{"n_layer": 8, "d_model": 192, "n_experts": 128, "experts_per_token": 8, "d_expert": 32, "d_shared_expert": 64, "activation": "tanh_gelu", "moe_layers": [1, 2, 3, 4, 5, 6, 7], "router_score": "softmax", "normalize_top_k": false, "routed_scale": 4.0, "balance_loss": 0.00525, "balance_bias": false, "router_noise": 0.1, "router_cosine_scale": 10.0, "shared_expert_gate": true, "init_std_router": 0.00938, "lr_router": 0.00186, "vocab_size": 8192, "norm": "rmsnorm", "norm_eps": 1e-05, "tie_embeddings": true, "optimizer": "muon_variant", "lr": 0.0124, "beta1": 0.95, "batch_tokens": 65536, "seq_len": 1024, "train_tokens": 565900000, "steps": 8635, "dataset": "wikipedia_en"}
Below are experts of layer 3 (counted from 0) of a mixture-of-experts language model. Rows are named router (the router's row for the expert), down (a neuron's output weights, with its number) and show model dimensions 0-191. Each number is 200 + 30 x the weight over its row's rms, rounded and kept within 0 to 999.
Before each expert's rows: "raises" lists some tokens whose logits its average output raises strongly, later layers aside. This comes from a sample of Wikipedia text that the model never trained on.

# expert 33
raises: " During", " At", " In", " For"
router,178,207,213,209,202,171,231,170,146,227,199,184,190,212,230,204,202,220,221,232,184,178,174,186,222,178,196,181,221,197,161,195,140,201,217,187,180,205,211,182,155,159,197,263,199,167,249,164,178,193,199,230,185,191,204,273,196,209,227,227,223,210,165,164,133,223,212,187,194,159,210,170,209,250,245,214,189,212,194,218,184,203,224,227,198,168,189,202,187,174,210,226,209,202,230,189,192,209,265,227,199,192,237,213,205,192,176,151,170,220,177,231,246,266,220,204,205,189,221,213,191,174,224,250,211,206,191,271,245,241,175,171,157,221,191,198,257,136,199,156,155,213,176,143,220,179,187,215,203,104,230,187,184,223,197,180,253,155,199,231,208,187,188,237,190,180,174,161,201,210,243,212,144,230,124,169,217,178,196,204,152,106,200,132,220,220,174,197,212,229,174,165
down0,227,214,192,240,229,177,156,188,180,222,166,235,197,240,218,248,186,202,202,213,251,200,193,169,229,174,179,230,172,198,208,274,233,232,209,174,218,227,218,190,213,207,266,134,175,201,186,212,223,215,203,231,200,223,160,196,235,160,209,271,178,209,202,225,230,229,222,212,208,215,192,213,141,183,235,153,174,187,153,185,203,193,225,262,213,259,211,192,184,213,222,255,142,210,163,225,186,146,233,199,196,170,187,252,227,196,191,201,193,185,230,185,228,209,139,192,208,195,230,217,185,218,228,248,202,225,209,193,213,205,144,264,204,207,187,173,205,195,195,178,213,237,216,172,160,166,252,217,200,221,178,175,203,220,183,145,174,194,226,190,241,150,219,184,156,210,218,177,210,201,212,233,209,176,162,132,164,182,181,198,115,167,233,188,234,172,286,194,155,189,184,263
down1,191,251,206,243,250,231,183,169,204,208,219,244,218,200,178,157,244,193,176,194,200,225,204,238,200,195,168,189,212,236,231,183,211,191,155,191,212,170,255,204,191,162,189,224,193,188,211,184,229,160,240,203,219,244,223,190,117,170,170,186,233,179,186,198,176,194,148,177,169,206,229,179,191,221,190,192,179,161,209,227,144,223,175,121,181,255,200,231,226,188,255,201,180,170,242,190,171,223,220,182,197,231,228,247,161,194,226,199,180,180,194,237,214,206,200,211,265,192,250,218,222,147,140,179,270,181,213,204,174,232,222,183,175,169,209,228,199,176,176,132,248,191,148,196,178,204,221,225,179,239,174,136,250,232,163,241,248,245,209,220,220,166,221,257,192,220,183,219,214,189,220,218,182,144,246,187,232,196,181,219,174,190,127,183,192,212,225,156,220,223,187,223
down2,260,206,205,192,205,237,201,199,212,156,211,177,209,211,192,208,235,215,174,230,187,181,152,248,155,158,217,187,181,202,214,249,187,189,196,243,236,199,169,175,180,196,181,176,201,201,231,249,243,177,139,232,202,190,221,150,222,198,202,143,236,245,232,206,219,172,194,181,153,183,206,235,229,214,158,270,209,162,152,177,243,198,161,269,183,201,218,138,192,217,185,170,178,208,201,222,195,161,204,253,182,147,206,203,230,234,259,181,184,166,252,219,198,188,197,153,215,194,194,196,165,233,211,223,196,160,146,184,263,139,215,187,185,207,179,228,203,260,158,214,155,190,192,252,140,248,191,196,177,200,208,150,185,163,216,204,210,193,257,138,196,199,171,202,171,205,168,166,196,188,170,237,228,194,152,178,239,226,220,197,254,175,231,213,212,223,224,204,167,237,185,176
down3,254,154,153,171,154,159,190,256,182,196,221,227,232,163,234,209,224,189,186,214,226,179,187,177,184,253,191,210,214,216,258,202,273,262,172,237,209,197,213,168,234,194,246,194,191,188,141,165,199,243,229,159,204,225,216,207,220,171,206,227,176,160,222,133,248,185,215,239,181,207,188,199,174,205,223,166,216,203,207,207,218,160,189,166,129,222,160,153,199,181,203,159,164,237,176,214,192,207,157,225,209,176,154,272,216,176,169,245,172,184,194,230,163,175,187,191,174,210,175,200,189,229,209,171,197,233,266,170,199,231,184,255,178,195,257,214,155,160,194,207,231,242,186,235,202,209,173,198,174,201,197,242,177,196,260,217,199,158,249,184,157,173,179,170,187,212,173,193,258,200,211,152,237,185,198,193,211,179,198,192,152,233,175,241,219,194,254,221,191,217,218,248
down4,183,275,156,266,223,190,214,161,262,208,190,183,190,178,217,221,193,208,181,195,239,208,224,247,211,227,233,168,191,221,171,224,182,151,232,197,228,217,220,207,140,177,195,178,201,138,211,204,247,208,278,186,155,181,196,206,175,231,164,183,221,149,124,184,209,186,211,252,250,174,188,221,179,166,201,201,224,187,181,188,196,204,189,174,132,184,159,269,193,206,152,209,185,233,219,172,179,193,249,181,200,191,174,196,181,162,213,247,211,282,209,188,218,228,198,212,163,177,186,197,205,211,212,171,196,217,221,220,278,210,180,205,191,260,238,238,210,194,224,200,248,214,201,254,196,239,152,231,200,199,211,195,162,236,184,159,249,236,196,189,167,168,181,178,224,192,197,149,226,177,159,224,208,221,248,186,190,217,231,201,218,228,173,188,177,189,183,191,229,263,209,145
down5,256,236,188,208,223,245,175,215,163,251,191,212,168,166,203,216,233,178,247,271,192,222,113,185,208,196,145,201,209,206,166,192,176,228,195,225,237,214,204,185,194,224,200,227,180,201,171,222,186,206,240,182,177,201,219,221,193,202,195,152,243,221,208,257,180,210,161,224,194,224,204,170,235,216,228,199,166,227,230,176,176,232,198,222,166,218,204,151,182,142,130,189,180,222,165,174,121,202,216,194,174,166,244,173,194,205,143,97,216,177,150,217,187,219,210,180,192,226,210,183,203,170,248,264,225,239,167,203,200,166,163,176,201,244,194,185,199,251,185,210,213,226,232,172,201,232,195,193,172,158,201,156,201,181,191,173,204,211,203,192,214,238,212,114,205,200,236,171,197,216,243,218,202,206,198,192,171,181,134,229,185,178,152,213,188,208,166,140,194,223,153,169
down6,174,236,152,200,186,140,137,198,232,195,187,264,164,212,154,210,218,216,187,241,201,230,159,200,185,198,190,201,192,225,154,174,195,220,221,165,233,205,214,204,218,126,246,210,180,190,213,215,259,218,189,152,228,223,186,198,255,206,173,207,195,178,178,220,238,184,161,226,235,222,149,218,218,192,154,220,211,234,189,169,200,192,209,201,185,163,201,195,204,164,149,208,231,181,159,133,151,229,152,188,245,164,269,226,199,237,179,198,240,211,171,219,200,197,232,200,199,225,223,223,229,199,195,200,237,176,188,140,175,198,208,188,215,196,197,140,200,292,189,195,181,220,196,237,269,224,189,237,202,209,205,210,172,186,257,180,174,209,251,119,210,219,246,196,228,227,193,206,153,188,224,238,200,208,157,157,239,186,166,225,224,191,166,186,255,194,197,187,196,235,171,160
down7,134,217,229,256,213,213,258,200,211,191,175,186,216,190,147,172,175,224,194,214,217,216,167,200,151,183,192,171,211,185,230,240,184,165,188,203,264,229,226,190,193,188,147,233,203,195,230,191,221,213,162,201,201,141,164,235,199,188,196,177,200,170,239,206,194,223,173,193,196,233,191,169,185,203,229,205,200,182,262,250,189,179,182,178,233,152,221,207,203,232,226,208,235,177,192,243,283,149,232,161,169,234,167,209,144,160,219,225,164,254,168,126,151,215,195,198,179,177,142,203,215,218,254,196,179,210,196,187,177,218,166,199,176,195,274,190,206,208,210,162,171,255,258,199,211,251,170,145,172,195,214,253,218,205,163,217,229,232,195,195,219,202,223,187,192,154,205,193,171,194,166,246,180,195,214,195,237,189,169,165,210,174,221,138,180,220,212,250,208,184,225,134
down8,252,223,199,215,211,221,177,229,200,185,153,207,156,163,174,197,169,241,189,172,198,193,226,198,186,173,193,260,146,216,184,169,153,216,180,144,184,183,188,212,176,254,184,216,190,176,174,218,210,240,190,225,190,215,215,209,230,210,213,192,179,203,212,192,228,225,230,143,185,147,181,211,211,154,200,198,207,202,212,234,158,171,181,162,228,193,214,140,215,219,233,184,216,175,186,166,196,227,170,186,225,213,148,196,159,198,202,300,207,258,219,177,216,215,164,175,161,165,216,247,185,212,229,128,174,180,188,173,199,158,155,239,195,216,187,217,225,219,167,217,170,263,223,179,149,218,212,193,268,241,198,175,221,221,211,257,172,165,248,175,174,240,186,182,166,182,151,197,194,212,237,191,262,182,185,233,224,227,269,145,184,192,167,229,188,246,241,159,221,168,228,231
down9,193,238,209,244,193,182,178,243,247,236,199,173,227,177,286,252,235,166,115,187,207,173,206,177,183,197,231,189,211,219,247,202,264,191,182,181,196,194,224,232,199,215,298,171,209,274,204,137,231,194,135,174,224,166,200,197,195,234,196,210,133,165,205,207,203,186,238,210,197,187,212,208,214,209,207,193,218,199,185,191,191,165,177,168,184,145,182,207,239,205,188,155,195,146,190,177,223,133,183,191,244,208,233,198,207,221,182,221,205,190,187,177,187,227,211,250,233,212,156,261,229,208,236,189,186,248,161,213,180,183,171,197,223,233,192,200,197,201,190,180,200,169,184,195,213,222,199,228,179,181,156,166,145,211,195,153,211,151,251,203,185,251,217,203,239,155,236,211,189,150,220,267,237,224,169,181,210,167,246,242,186,214,190,220,195,184,178,194,164,237,191,176
down10,217,247,235,196,187,195,208,181,201,235,144,194,162,209,202,201,217,186,176,164,189,232,182,176,198,174,181,243,233,189,232,246,189,197,184,199,217,163,210,176,210,187,223,191,181,185,184,170,180,235,184,242,162,176,249,158,161,204,202,155,216,213,242,268,239,225,213,267,180,240,196,210,229,262,184,179,203,218,241,233,166,186,227,245,209,188,224,248,197,212,129,166,197,144,233,232,170,207,246,208,165,172,229,206,213,200,184,211,227,229,204,147,191,170,158,207,202,186,209,192,238,201,221,264,228,228,224,193,206,182,157,182,243,207,129,177,251,220,199,268,200,200,194,218,149,239,159,185,159,198,201,218,227,205,181,228,174,220,203,193,169,290,182,181,203,162,182,180,205,228,138,220,248,162,217,190,194,174,146,138,218,184,235,204,233,153,221,172,185,177,179,239

# expert 77
raises: "ski", "gan", "za", "ikh", "ng", "arts"
router,211,156,189,192,203,325,231,196,204,197,219,222,172,248,211,216,171,170,210,252,200,238,267,213,241,234,207,201,123,187,146,199,176,162,188,292,209,197,209,206,206,222,176,167,191,216,210,201,224,179,172,203,210,226,177,229,186,261,203,191,225,169,233,206,184,154,186,202,247,208,207,246,213,221,176,166,180,253,212,175,269,187,206,202,177,214,140,212,232,164,229,189,130,196,241,220,208,203,158,195,160,193,190,212,182,193,200,201,171,208,203,176,168,195,184,135,171,175,228,184,180,197,220,192,208,171,218,254,248,184,180,190,151,194,192,215,256,221,188,173,208,203,169,207,244,195,212,241,162,212,207,227,207,222,185,220,194,192,176,214,271,196,190,184,202,169,203,218,190,209,212,213,198,180,215,225,229,187,239,156,232,186,188,224,183,261,275,228,137,158,221,216
down0,186,216,178,181,217,171,215,186,228,203,207,206,182,178,177,209,168,178,165,203,288,207,199,143,215,201,227,220,213,215,225,199,211,163,180,170,222,227,228,229,227,205,256,210,175,258,188,241,205,145,179,183,248,311,161,206,179,160,182,193,182,177,209,165,232,198,189,209,174,207,163,190,175,192,187,139,224,220,223,279,195,178,198,217,224,189,208,243,226,226,216,243,183,177,181,219,154,194,221,223,244,182,222,185,230,166,125,249,231,187,253,214,211,192,121,182,248,177,191,201,208,229,227,196,266,255,173,178,168,185,220,231,183,220,153,179,205,205,181,199,138,188,168,171,216,184,218,202,212,191,195,232,158,221,168,212,170,174,198,195,248,235,232,178,180,209,222,173,203,156,240,200,233,179,203,144,190,168,196,186,201,175,168,215,202,137,203,212,133,219,196,172
down1,191,192,110,243,216,175,259,205,192,189,183,132,191,192,200,213,208,211,203,217,207,179,189,231,232,182,225,190,153,224,262,237,171,196,182,206,187,174,216,92,167,199,245,155,171,187,241,224,199,216,133,186,214,226,180,190,255,194,200,175,214,209,212,248,173,150,203,208,191,285,181,227,168,253,201,204,175,170,184,176,287,204,168,210,180,176,256,207,234,251,205,176,189,176,163,233,221,199,217,187,149,168,235,218,183,144,185,160,215,155,230,195,195,198,224,196,181,209,199,179,187,178,228,201,205,182,223,200,218,213,192,169,230,187,203,213,200,247,137,172,145,248,259,181,209,199,184,184,200,226,237,233,172,189,139,179,249,225,223,189,200,202,195,213,198,163,218,182,211,210,196,233,219,178,174,221,195,173,148,179,202,179,167,206,208,208,160,194,199,260,201,169
down2,151,212,149,192,214,176,206,230,226,187,210,197,181,179,187,147,140,210,241,236,212,172,180,154,206,119,213,217,234,277,172,203,201,189,162,202,216,239,197,219,219,192,196,237,190,185,221,217,209,213,212,217,229,220,162,192,176,227,212,188,162,185,240,188,195,165,247,202,225,209,215,207,208,233,239,183,248,199,160,200,188,205,225,252,223,192,171,209,231,186,183,209,198,168,201,247,255,216,186,181,201,163,185,198,226,219,224,230,246,198,197,206,189,220,226,169,187,252,227,224,236,176,234,162,193,152,184,189,202,210,218,236,265,210,189,170,176,238,177,192,210,192,229,180,226,156,274,139,199,229,218,141,257,186,177,165,223,135,176,201,210,199,160,144,134,212,256,184,173,166,163,164,224,207,204,241,236,188,194,188,149,245,215,236,169,248,213,185,230,252,207,259
down3,183,168,194,182,195,222,199,236,242,210,176,190,177,224,110,242,158,202,193,164,165,221,188,179,186,227,184,220,211,182,192,215,178,208,200,229,232,208,195,187,167,198,155,200,202,187,220,217,164,202,210,211,169,205,231,167,132,221,242,211,159,181,271,213,214,175,230,170,183,183,180,161,186,250,226,228,141,166,233,228,206,224,203,223,171,203,199,185,227,172,242,217,180,185,203,230,149,214,201,170,181,229,205,210,157,234,197,163,212,234,205,188,163,180,270,163,208,168,258,225,196,171,214,202,151,197,179,171,177,175,191,244,196,165,227,170,162,180,196,204,220,194,236,162,180,223,161,193,162,266,161,225,208,217,190,186,189,166,196,219,194,196,179,268,177,232,215,161,269,222,173,219,144,181,181,261,224,220,241,161,214,185,186,204,104,187,260,186,231,138,166,227
down4,186,188,135,177,205,224,162,232,178,200,208,229,189,212,175,199,185,183,189,184,225,207,224,204,207,171,244,272,160,154,261,173,223,162,189,258,181,201,205,251,238,247,164,201,181,216,249,152,230,222,223,173,167,248,220,194,168,125,208,238,205,181,217,219,175,187,189,205,250,202,175,209,233,251,166,189,206,265,178,184,201,179,199,184,182,218,233,165,250,197,174,188,187,209,150,160,170,173,201,191,186,231,159,254,181,196,222,181,171,252,181,138,230,163,179,202,233,164,198,225,129,182,153,208,197,171,154,219,157,194,232,216,152,178,180,175,215,192,163,197,147,205,135,208,235,232,127,216,148,241,179,190,171,214,175,247,184,196,209,204,195,221,231,251,250,195,225,192,191,197,233,191,183,196,208,223,189,198,225,200,191,212,211,242,202,174,216,140,164,193,198,188
down5,189,215,212,152,184,180,220,206,199,137,157,191,188,168,188,138,197,193,177,200,243,217,212,189,184,162,242,234,190,236,215,168,212,231,242,247,226,207,147,255,173,221,188,209,181,165,186,130,207,182,170,195,213,269,197,233,226,274,213,239,197,180,246,234,226,160,202,221,220,201,147,188,236,210,200,132,230,190,214,133,204,191,241,168,199,259,209,219,187,156,183,167,196,190,196,190,197,210,217,176,212,197,135,199,231,235,231,275,212,245,164,184,213,182,201,193,246,146,218,215,203,206,220,256,176,249,174,204,188,139,204,257,224,200,219,211,190,192,184,225,155,233,211,147,199,197,248,214,240,169,236,181,276,190,220,198,198,205,182,198,213,185,173,179,204,186,172,225,220,170,207,274,234,156,184,203,245,209,178,199,164,169,212,191,185,177,186,182,181,216,177,206
down6,230,179,227,215,274,222,207,127,205,220,212,238,202,223,207,250,217,246,217,198,244,187,198,238,209,224,174,235,248,244,248,152,154,221,232,200,209,202,174,236,227,226,195,161,244,181,192,212,219,214,209,240,238,206,222,171,166,216,184,239,193,139,237,174,224,171,221,160,180,268,169,220,222,208,153,196,274,241,174,153,196,187,217,163,191,167,189,152,189,137,173,209,212,224,187,172,184,176,188,200,239,194,199,178,201,191,189,256,194,205,205,210,253,197,224,200,203,194,168,238,179,190,158,181,182,215,152,234,174,147,229,258,207,161,220,197,209,174,182,161,192,221,161,193,156,191,231,195,196,209,194,209,277,202,160,224,202,198,210,203,165,219,197,201,185,161,218,224,213,259,200,269,173,221,159,161,190,187,194,192,167,267,146,167,255,175,203,210,210,217,208,228
down7,239,225,171,224,244,207,181,186,239,203,133,253,208,198,153,200,194,225,241,244,137,175,173,218,180,217,196,215,188,181,235,244,191,198,178,242,239,199,282,223,113,233,195,180,194,160,194,137,197,200,171,165,245,219,183,151,190,182,207,210,197,240,252,177,165,191,185,133,231,253,225,182,212,213,181,233,211,189,217,184,213,221,175,172,182,249,189,187,218,199,241,175,243,178,213,210,203,217,169,254,195,215,181,224,168,165,209,228,229,191,217,185,164,188,155,193,211,210,227,200,195,166,203,153,227,128,197,181,164,190,180,197,161,183,242,225,181,242,269,183,164,200,195,153,234,187,175,203,196,232,193,247,174,214,208,222,170,219,218,186,246,242,161,208,198,241,243,260,205,202,174,172,214,137,213,171,205,141,237,190,201,186,182,222,176,194,246,187,189,215,230,178
down8,194,183,216,265,184,242,270,248,226,204,218,126,210,170,227,227,215,173,174,198,199,218,190,203,183,179,221,167,197,153,172,203,260,206,184,176,230,142,238,160,221,197,191,189,229,213,163,227,230,240,196,257,183,195,195,189,193,216,271,171,238,272,180,159,252,191,200,182,172,194,209,151,171,198,219,232,209,208,163,157,189,237,170,214,228,164,216,186,128,192,206,211,188,248,108,192,231,210,232,211,211,169,201,178,172,182,252,192,229,213,237,205,161,187,149,209,193,187,173,222,212,218,202,187,233,183,167,206,197,154,204,231,211,285,165,206,127,165,210,231,226,196,183,216,210,235,276,171,187,207,192,172,226,181,193,181,211,210,214,212,150,156,159,149,214,211,180,212,209,201,216,196,186,186,151,225,168,228,176,200,192,236,185,171,231,219,223,187,217,203,215,235
down9,216,197,158,166,232,238,222,216,217,186,214,188,206,199,192,231,208,213,199,186,204,152,195,241,210,267,203,152,227,182,211,182,253,195,252,139,248,204,205,117,159,203,222,225,248,206,238,215,216,196,211,239,218,256,228,215,196,247,230,165,182,211,150,231,197,192,216,222,174,204,193,174,176,208,149,196,264,212,190,166,183,176,172,170,224,162,250,170,223,183,195,224,175,235,201,187,195,168,255,223,226,194,207,201,234,231,194,200,151,210,207,211,157,156,184,253,207,233,170,223,257,232,194,219,184,228,205,206,207,212,157,207,146,274,177,204,199,187,139,222,214,252,175,184,160,267,158,188,196,232,171,184,216,217,208,150,220,202,168,190,203,176,178,207,180,199,204,166,253,162,273,192,198,184,220,204,158,186,193,231,223,243,192,126,157,201,186,240,153,190,202,211
down10,208,230,208,235,194,195,206,162,148,237,195,216,213,251,197,170,195,142,186,203,197,177,204,210,122,174,158,228,212,209,192,168,191,177,228,227,175,210,186,189,195,234,207,185,188,205,175,223,210,199,192,210,200,248,121,245,231,162,220,199,197,259,185,146,182,204,202,209,238,194,205,214,216,178,249,252,240,180,236,256,168,178,227,185,207,206,229,264,187,182,181,161,201,204,192,192,195,243,160,183,184,287,163,272,184,175,211,192,271,218,240,255,251,221,172,204,161,169,205,241,182,204,167,169,207,216,184,224,164,234,212,215,210,178,158,171,213,160,169,250,262,189,187,170,202,253,189,160,200,181,238,246,206,172,201,222,138,210,196,181,194,188,164,170,169,218,226,180,224,222,232,215,282,216,178,149,200,172,216,150,164,208,188,208,185,186,207,183,186,220,199,167

# expert 5
raises: " Death", " See", " Rank", "See"
router,211,196,189,210,175,292,184,190,205,195,196,193,205,208,239,253,199,158,200,193,201,250,237,202,183,204,141,158,186,179,225,206,219,188,222,257,210,174,207,205,162,192,205,193,168,182,216,214,235,230,170,214,177,200,172,160,167,235,202,140,187,217,196,207,222,172,177,210,207,242,166,170,223,225,238,233,169,201,174,177,165,196,245,195,166,243,159,254,210,204,291,215,189,213,232,127,222,200,201,207,209,182,190,228,204,259,174,184,179,196,275,193,232,191,200,222,219,193,187,205,200,207,220,240,205,217,195,218,158,164,217,205,177,168,199,203,223,179,208,160,270,182,204,243,169,276,212,213,212,172,254,213,222,186,261,210,156,180,173,176,216,193,190,229,158,211,203,166,155,227,209,209,227,224,232,235,207,191,202,202,210,175,180,271,295,191,247,171,220,163,136,174
down0,250,187,177,181,175,224,147,210,217,234,194,234,216,183,247,186,228,243,145,211,243,209,156,203,248,156,185,189,206,236,262,229,243,222,206,209,233,209,238,176,179,245,221,180,193,188,170,147,202,232,167,274,191,204,224,249,232,191,179,205,179,194,217,152,202,178,219,168,185,220,188,145,164,208,234,206,209,180,151,223,232,196,159,203,248,218,161,153,177,191,202,157,200,183,122,193,207,233,182,200,238,243,189,163,176,182,185,227,221,175,234,202,177,238,212,259,175,233,231,211,190,168,219,165,206,222,157,190,219,172,259,193,205,264,188,243,203,192,202,174,202,183,204,134,173,252,185,243,238,240,160,180,215,201,209,183,238,173,204,189,194,222,200,231,221,159,212,186,192,217,192,250,183,199,207,193,233,194,258,161,146,243,228,212,249,265,188,168,173,196,225,188
down1,238,192,196,189,222,185,240,204,147,207,180,218,201,231,198,197,126,191,150,202,170,202,145,168,159,182,225,231,201,189,153,166,145,240,231,227,179,156,141,181,211,220,224,203,213,224,202,232,180,238,239,206,170,245,252,225,224,193,200,246,173,214,218,129,240,198,240,178,225,158,218,188,226,218,264,144,196,188,194,243,230,212,244,195,170,261,206,164,208,161,198,210,228,194,145,206,222,201,204,194,180,199,199,209,191,192,194,218,172,223,174,200,173,170,252,240,224,223,206,217,159,185,169,212,182,273,190,186,214,180,193,223,214,219,143,206,189,183,215,206,229,267,140,228,185,185,193,208,141,196,264,212,199,210,205,205,245,190,237,239,213,190,258,170,150,223,266,186,237,207,210,210,161,172,213,206,182,209,162,128,210,232,195,257,195,197,208,183,188,172,179,229
down2,169,208,187,193,169,186,190,209,215,217,203,215,212,178,217,172,152,199,178,163,239,153,230,197,207,159,186,196,178,216,216,248,124,226,225,220,203,225,233,271,244,211,206,172,196,189,170,175,208,189,202,207,195,186,158,202,191,197,223,185,191,176,221,180,163,166,236,168,183,156,181,200,191,168,139,257,177,199,208,207,177,163,238,260,214,194,231,233,249,248,187,214,195,196,256,226,196,227,258,234,198,194,192,178,200,211,230,209,180,168,230,181,199,199,206,176,249,216,144,147,183,165,205,210,163,163,131,198,164,181,186,188,195,194,193,224,188,176,232,210,223,252,140,168,176,195,155,207,203,221,187,197,152,163,212,160,136,174,187,223,183,181,202,235,197,182,133,154,218,155,204,173,202,151,139,223,147,156,230,203,125,199,150,182,224,247,169,248,245,187,184,175
down3,207,210,238,162,296,226,225,181,211,192,190,214,193,196,269,199,203,174,202,197,149,229,253,145,187,248,195,224,187,223,175,181,159,137,243,203,209,160,154,248,205,175,145,180,204,202,220,210,216,204,220,201,228,206,203,194,134,202,199,219,229,171,188,163,215,171,146,166,206,178,171,212,216,197,220,188,265,221,228,166,163,174,184,207,197,203,222,246,161,169,187,200,175,142,225,170,151,186,283,176,201,167,208,166,222,213,216,216,208,186,184,240,142,254,197,217,169,196,228,220,243,228,253,207,182,204,221,248,149,207,213,186,226,265,236,144,169,176,218,228,155,154,181,189,166,245,161,208,216,205,235,200,224,232,151,239,185,176,188,193,217,180,176,207,242,197,179,231,198,203,218,183,237,212,156,150,172,219,210,234,206,209,194,238,156,193,206,192,199,210,164,219
down4,244,179,189,288,228,126,159,217,190,174,243,221,195,224,193,201,143,185,210,195,221,204,259,235,196,193,188,172,225,267,183,211,187,248,216,207,158,210,210,158,175,156,175,176,229,192,219,178,163,216,170,173,211,188,146,185,242,220,179,176,169,184,183,207,198,217,197,254,188,237,185,218,153,277,236,160,177,140,205,233,170,253,192,204,170,169,212,200,157,214,243,216,190,227,228,252,188,177,229,191,202,199,159,264,212,189,182,196,136,235,200,162,189,176,251,223,209,173,220,190,195,183,192,199,231,184,204,208,186,134,212,149,150,231,188,205,210,133,190,146,227,216,163,188,195,166,215,215,224,236,217,188,223,220,149,172,201,180,218,188,223,202,219,241,174,223,231,225,226,228,234,179,220,260,224,181,152,231,191,184,227,207,198,156,168,211,199,217,168,201,242,223
down5,236,232,192,212,212,196,207,186,161,133,204,222,201,202,185,172,204,147,218,194,212,240,220,186,202,231,240,249,218,277,221,183,187,224,225,213,260,230,153,214,245,202,221,224,236,195,212,198,264,213,246,188,192,274,221,191,194,166,190,217,236,189,179,216,144,196,186,255,218,221,210,226,181,251,151,213,204,222,183,175,203,172,191,191,214,182,204,240,188,177,195,200,162,168,205,161,250,184,159,172,232,209,145,215,192,233,196,260,186,204,286,186,170,186,139,207,156,210,251,192,165,180,181,220,226,204,228,176,164,199,194,230,255,178,150,163,240,205,237,197,167,201,192,152,193,243,217,174,163,179,219,185,168,224,199,210,178,164,230,229,217,175,196,207,220,209,205,193,190,165,223,211,205,186,182,167,200,216,190,239,133,249,183,204,150,134,163,163,236,130,179,194
down6,248,226,208,258,234,201,231,172,146,196,193,209,197,235,160,194,176,173,179,244,259,142,163,184,223,237,234,184,191,243,208,210,229,208,201,182,181,223,199,238,192,198,237,176,163,182,189,251,222,249,200,224,271,196,204,203,244,185,168,200,224,159,165,193,290,197,228,223,256,224,210,169,180,201,174,196,224,196,210,186,187,171,205,217,197,228,242,197,236,226,206,232,134,198,218,214,187,233,171,277,194,155,144,230,204,196,239,126,205,171,254,238,127,219,211,221,163,175,170,202,181,181,147,249,214,215,217,195,221,240,151,195,227,189,239,203,223,210,234,259,189,201,154,187,192,154,207,217,171,214,195,237,167,162,179,199,216,193,191,184,169,209,185,181,232,177,241,164,219,226,239,162,215,185,206,126,210,212,183,169,177,194,189,232,177,186,185,207,215,206,223,201
down7,163,234,215,195,206,256,188,263,220,185,164,179,154,215,163,243,202,246,208,236,206,195,249,179,190,198,249,194,193,186,193,205,162,235,181,178,236,219,185,194,192,189,246,216,164,253,218,173,223,192,148,185,179,162,162,223,211,185,246,219,196,220,192,227,201,150,235,290,193,211,207,171,189,171,218,186,188,153,238,201,210,195,192,172,165,195,228,213,196,198,218,203,203,195,191,202,186,173,192,197,202,183,293,175,193,199,115,193,202,177,208,171,150,261,206,193,214,178,160,187,189,242,217,199,179,150,261,146,194,181,218,142,186,242,192,203,179,195,213,218,232,216,210,202,189,139,152,198,251,237,174,193,171,166,223,137,181,248,187,183,144,223,252,235,218,183,235,141,211,216,193,169,207,188,187,190,245,198,184,179,180,168,229,191,193,229,151,239,141,160,231,200
down8,184,185,193,147,222,185,243,152,181,189,171,171,169,175,197,224,217,152,163,189,189,193,249,225,196,194,221,187,173,221,239,183,157,169,190,221,184,177,178,213,184,241,226,187,154,259,236,155,156,195,183,210,200,216,213,186,160,186,221,167,189,152,169,185,180,197,169,220,250,167,176,223,178,199,177,199,238,193,185,246,186,116,217,218,167,179,231,233,167,219,199,169,225,219,221,209,184,252,242,138,238,230,249,176,186,196,211,238,169,184,192,238,241,195,176,195,199,198,190,230,205,192,214,133,222,163,188,206,153,187,192,270,204,200,265,178,249,212,253,205,184,175,179,172,225,205,198,154,205,178,226,226,168,248,204,208,200,224,169,168,205,221,225,177,175,279,194,266,159,208,241,203,156,167,209,206,176,235,218,258,173,182,211,208,221,219,190,201,140,193,136,149
down9,199,147,214,175,179,184,251,214,169,195,201,173,155,232,182,182,213,238,162,230,209,170,186,234,212,197,195,190,168,159,183,218,234,184,169,204,244,175,150,165,164,250,119,217,183,221,184,193,200,176,166,260,215,220,203,212,162,238,152,272,184,178,244,167,216,230,226,228,173,192,224,153,185,198,240,206,209,212,231,216,253,240,236,185,231,221,166,177,229,171,224,177,194,243,186,203,251,202,229,245,170,258,173,252,223,201,234,207,210,231,203,182,217,224,219,202,135,171,162,171,209,199,182,240,146,215,200,228,200,186,143,216,185,159,152,206,232,209,189,236,203,213,151,126,249,206,234,258,220,195,195,249,233,199,161,218,187,193,175,187,172,206,173,184,181,178,204,172,183,228,220,223,232,217,251,198,238,168,195,173,219,187,176,216,130,188,213,182,178,158,239,209
down10,222,188,160,184,214,198,205,201,181,233,124,169,197,228,192,210,129,165,229,212,155,244,174,197,234,147,198,199,220,197,176,186,241,190,202,177,158,196,170,167,215,225,197,228,216,244,181,207,174,222,190,192,233,214,166,212,230,128,185,222,238,203,230,218,227,176,239,202,250,127,195,254,181,192,219,205,173,209,231,190,192,214,186,216,134,162,152,208,207,192,184,216,266,198,250,235,230,199,199,179,261,217,165,204,160,155,200,196,206,189,209,215,199,186,201,168,194,211,204,151,225,228,220,211,247,141,202,174,216,204,227,196,190,203,193,139,237,165,221,246,176,210,212,226,229,207,136,215,134,197,231,190,179,320,211,253,198,176,206,174,155,237,205,216,189,218,218,182,237,196,227,167,236,156,217,177,219,218,151,206,208,230,252,196,207,187,174,165,189,175,180,184